Weights of a small mixture-of-experts language model, trained from scratch on English Wikipedia: a softmax router.
Below are experts of layer 2 (counted from 0) of a mixture-of-experts language model. Rows are named router (the router's row for the expert) and show model dimensions 0-255. Each number is 128 + 24 x the weight over its row's rms, rounded and kept within 0 to 255. Numbers have three digits each.
After each expert's rows: a language model's description of what the expert responds to. This comes from a sample of Wikipedia text that the model never trained on.

# expert 2
router:157134114107168091100140095120160141146166127098091125157109098134120096125169144094129152159117096102155150099092122171106156140121143136151140121093120132134146105155155158178152123156161167153165148153151112091109145160139114119143123128105089109121111166150138106109101107115099097153116146156112098143138102085115145158146135132149102166100166095157100092120112157121151117151161165162084111137099152110161131166149115101141117136132117158097167149101098105150133119155136159141119094136168111102118103132114163156161140090159126125096155119112159139108154102089107108160156159098136101130139161162111126126148146119102162126103164150154147094088153111110130104114133145167110115148104144147102141113140139141126091140160099115149101133107165094099097139128132098
Word-internal pieces with b or vowel-plus-consonant like b, ib, ia, eb, mostly in proper names such as Anybody, Cashbox, Ningbo, Gaib.

# expert 7
router:157133115111168090099137096120159140147166126098092123160108098135121098123169143092129152157113096101153148100092125172106156138121143137151139121095120132134146106154154156179152122154161167153164150156151111090111148161137114118144121130107089108119110164149140106109101105116097097154114146155109099142138103087115148160144137132150102164099167095155098094118112158121149117153160165162084112136099153113160133168151115100140117136130116158094167149099098106148134119159135159142119094138168115100119104132111163158161142087159124128096156120114156140110154101088108110160153161101137101131141160161111128125146147119103160130100163150154149092089152111113130105114133145166110115149102140148101142113142140137127089139160099117146101131107164094097099140129132099
The preposition "of" and clusters like pl, fl, ex that begin a word piece, as in fire-pl-ace, space-pl-ane, concubines of Hell.

# expert 15
router:154127112111167092095136095123160140151164127099091126158106098135123095123173147093132155161116095100153148100086125170106160133124144133152137127091122133134144108155154156182154121154160166151168149154151114092109145163137116118142121129107090108122109162145136106110098105122098098152116145154111099141134100084117147159142140132155101165100162089154100095119116154122151121155158164164084112137101154114161130163151116097140118133130120156100173144099099109148129121160132158140124092138169115097125106131113161156162139084156124128099160119112156138108154099087112109158152157097132107130138162160116126123149145120103166128102167151151146093086147113111127108112129143170110119148104140146104143114141138137128089142163100116145102130107163087099098144126130098
Syllables inside words and names such as n-un-chaku, f-un-ction, art-ist-ic, plus "he", "He", and North or South.

# expert 11
router:158134112111166091099139097121161143147166127098090125159106095135121098125170141094127151158115096100154148100094124171107157138120142136149140120094119132134148106157154158179152122154161169153164148154150110092111148161137117118143122129106092106117109165149138106111100104113098099154115145157109098142137102085115145162147136129152102166099164097155099096118115156121150116151161165164083111137100153112161130167150115100140115135133117158096169150100098106148131119158134158140122093138167112101121103133112163157161142088159124126097155119114160141108156100090106110161153159099135100125141161161113126126147146119102162132100164150154149092089151111112129105116132144166109117149101141149104142113139141139126091139160097116146103133107164093097099139128132101
The word "to", colons after infobox field names such as "Company:", and numbers or blank cells in tables.

# expert 9
router:156133112107165092099137096118159140148167127100093124159107098134121100126170143092129152160115097097153146100090125170107156140122143137151140123094120133133147106155154157176152122154162167151164147155151113091111146161136115118145120131106088106118107165150140107109099105116095098156114145156109098144138102082114145159147135129151104164100164094156100095120114158121148119153160165162084111135100152111162130168149117099138118135131118160097168148099100106148131120158134158140119094137167114101117105132114163157162140088161123128097156118113157140110154100087106109161155159101135102129137159162113127125151147122103162129103163150153149095087152109111128105114131143165110116150101142149101142111140139141127090143161099117147100131108165092098098141128133098
The ending -er in names and words (Hom-er-ic, Rid-er), year digits like 193-5, and line breaks before section headings.

# expert 3
router:155133114108167091099138093121161139147167128097091127159109099134122099126170142091129152157117097103155148102094124173107156141121143135151139122091120134133145106154155157182153122155163167152165149155151111092108145161138117119142123131109091107121108164151140107110102108116098096155117146156110099143137103084116145160145136132150104166100167093155099092120114155121148116152160163163084111136098153111161133169151116100141116135132117159096168150102098107148133120156134159141121093135167113102120103134114163155160137088160124128097154119113158140109155103087107108161154160100137101128139158160114127125146146117102160129100164149154148092089153111113131106114132144166109114147103142149102142112140139140123090141160100115147102130108164091098097140130132098
Single capital or lowercase first letters that open a name or word, often after "the" or in tables, such as B-ahamas, M-atch, C-ory.

# expert 12
router:156132112108167092098140095122161140148168129098091123161107097135121099124170142092127151157114096098155149101092124172107154139121142135152139123094120132133145104153154158179151121155160167153163149154150113092111146161138115118143121128105090108118109165150140106109102106116098099155114147156109099142138101085116145160146136132150102164098164094156100094120116156122151119153159163164081112139098154113162131167151116100139117134132118159097169148098098106148131119158135157141121092135168113102122104133114164155160140087159124127097154120114156141108155100088108109161152157100137103130139162162111126125147145118103163126099164148154148094089150112112129105114132144167110117150102141147101141110141139142127089139160098116145103132106166091098099139127131100
First pieces of lowercase words after the or a hyphen, like e(vidence), un(iversity), com(bined), and middle pieces such as educ, ander.

# expert 13
router:156132114110169091098139096118159141147167129099090123160107096134121101125169142092127151158116095100152149100090125172107156139121142135152140123093121133132148106153153157184152123156164168153163148153151110091109145157138118119142122129107089107119108165151137106110101105113101096152115145155110099142136102083116145161145131131149104165100167096156099092119115155122149118153161165163084112136100152112162130170149116100140120134129117159096170151099097109147133121155136157139120093137168111102123102132114167157159140087162123130097155118115157141111154102087108110159154156099136101128141158162111126124146145117103163131100163148155149094090151110114128106115132142167110115148103144148103142113140143139126089139161098117146104132108164093097099136124131098
Function words is, was, are, were, in, as, and opening parentheses mid-sentence, as in "they are examined", "15 points in".

# expert 8
router:156133113108166091099140096120159140149167125099090125160108097134121098125167144093129153159114097099154148099092125172106156139120143137151139123093121131132146105154155158177152122156163167151163148153151112092111147158137113122143121130107090106117110164150139107108101105114097096154114146157109100145138104085115146160146134131151102165098165094155100094117113157121150117152161164162084111137098154112160131170150116100138117136130117159097167150100099105149132119158137159140120094136169113103121104134113163158162140088161124127097155118112157139109154101091106108162153160099138102129138160161111126126148146120104162129102163149154149092089152111111129106113131144167109116148103143148104142115140141141125091138161099115147102133107164092098099141129131098
Word-start consonant pieces like sm, sc, sp, sh, te, often after the, such as smuggling, smoke, scuttled, plus table-row bars and headings.

# expert 0
router:157134113110167090099140096119160141148166125098092123159107097134120100124169144093126153159115098102153149101094124170107157139121144136152139122094119133133147104156155155180152123157162167153166149154150110093112147160138113120143121130107091107117109166150140106109100106113099097154115147157109099144137103085114146162147137130149102164099166094155099093119113157120149117152163164160085111133099153112161130165150116101141118134129117158094169148100097105149133119157137158141119094137168112100119104131113164157159142088160126127098155118114156140108153100088107108160155159097135102128140159161110128125148147117103160130099164150155148094090152111112128106115131144167109115150102143148102143112142140141125092138160098115145102135108164095097099138128133099
Commas after names and items, plus mid-word pieces like in, el, gin inside names and words such as contaminated, Pilipinas, Mitteldeutschland.

# expert 1
router:157133113110166090100138095120160143149167125098091122160107098135121098125168144092129153159113098101155147099091124171106157140122144136152140121093120132131148106157154157179153123154163170150162147154150111093112147160139114118143122132107090107118108165151138105109102105114098096154114146156108101145138104087115147158149136130150101164100164094156098096118112158120149116153162165164085111133100152111161131166150114100140116134130117157094167149100100106149130119158137156142118095139165111101118102133111165156160142088161125125098156118112158139108154101090106108159154159099137103130140161159110129127148148118102160129101163150154148095090152111111130106115130146167109114149103142146101142113140140141125089136160097115147102132108162094097098141129133099
Line breaks before headings, table pipes, and the letter h inside names, such as lak-h-s, Pin-h-o, Fraun-h-ofer, Waukes-h-a.

# expert 5
router:154133113109168089100138094120160137147168128098091124161108099134123099127169142093127153160113098099153149101092124171105158134120141133151138121092122134134145104151154158180152122155162171153166150149149112091108146160137115120143123133105090110121109166151138106108100106114098100153120147157111099143136102083117147160149134132151100164101167095156099093123116156122149118152162161163083113134098154112160133166149117102140117135131116157098169149103100107148129120159135159141118095138169113101124104133111162157159141088159123126098157119112156139110154103088106109161154160100138101129139159163114127123147150121101163126103167149154147093089149111113131108115133145167109116147102142149102141114139137139126090139160096117146099132105164094098099138128131099
Word endings like -ed, -ing, -ation, -ion, completing verbs and nouns, as in List-ed, contest-ed, appoint-ment; also numbers in sports tables.

# expert 14
router:158133113108164091100138096119159142148164125097092123160108098132120099123168143093129152158114096099154148101093125170106157139121143135151141121094120135132148105154155156180154124157162167153165149154149112092114145160138113120145121131107091107117110164149138106111100106113097096154115147155109099144138103084116146161147135133150102165098168094155099094120112156121150118153161165162085110136098154113161131168150115101140116135129116158095168149100097106150133119155135159141120096138167112102120101132113163156160141088160125124098156119112157139110154103087105109160154160098136102130140159162111128126148146119104161130101163150153150092090152112111129106113132145166110115149102142150103141111142140141125089137162098117146101133107165094097099140127133100
Periods, line breaks and table bars ending clauses, plus sentence-opening The, In, had, f, de, and Japanese text bytes.

# expert 10
router:158132113108166092098137096121160140149164127097089125158106099135121098124171144093128154159114095099155148102091125172106159136121143137152138124093120133130146106154154157179152121155160168151166149154151112091112146161138114121146121129105089108120109166151137105108100105117098096154114147156108099143137103086117145160144139130150104167099163092154101094118113155121149117154159163163085111136099152115162130166150115099139117135131117158096170145099098105150130120158136159140119095137167114099121104132112160157161141088159123126096156119113158141110153099088109109159154158099137102127140159160112127124148146120102164130104164151152148094088150112111129106114131143170111116148103141147103141112142140140125090140160100116145104132107165092097097142129131098
Opening pieces of capitalized names and words in tables and lists, such as V(orm), St(afford), War(ren), R(ommel), plus that and line breaks.

# expert 6
router:156134115113167092098138095122160141148165127098091123160103098134121098123168143092130152158114096103155147099092126171106156139120142137150142123094121132133149105152155157180152122156161169153164149155150110092110146161138116120143120131106090109117108164149138106110099106113097096155116147157109100143137103085116147161145135130150103164100166096155100093121113158121148117154160164163085111136099152114160133165151115100142118133132118159096168153101098105149132118157139157141119094139166110104121104133114165157161140087160126125097156118113156140108155101089105108162152161100137101131139156163112128125147147118103162126099164150153149093090152110111129106116131144166108115149101140147102141113141141140124090139161098114146102132106165094096100138127132099
Word-final s, es, ies and plural endings on nouns and names, such as Indian Wells, Knicks, electrons, Purposes, plus table bars.

# expert 4
router:157133113106165091100140096120158139147165124097092124161104098134119100125167146093128150158113099102156149101094124170106158140122144136151141122092120131131146106155155156179152124156160166152164149154150110093115147160140112119144121130106091107116109164151139106109100105111097098154114146156107097144139101085114146159146136131151103165100164094156100094118111157120149116153162164161087110135098153114160131166150114100141116138132116158094168148100098106147130119157137159141118096139169113100116103132113166156161141087160126124098155116114156140108153101089105108162154159099137101128140161161112129127148149120104162132101163151155149095092152111112131105115129144166109114147101144149102142114143143140126092135160098116147102134106163093097099140129133098
The word the after prepositions, plus suffixes ic, ical, ine, ral, 's in names and titles such as Puerto Rico, Republican, Semi-finals.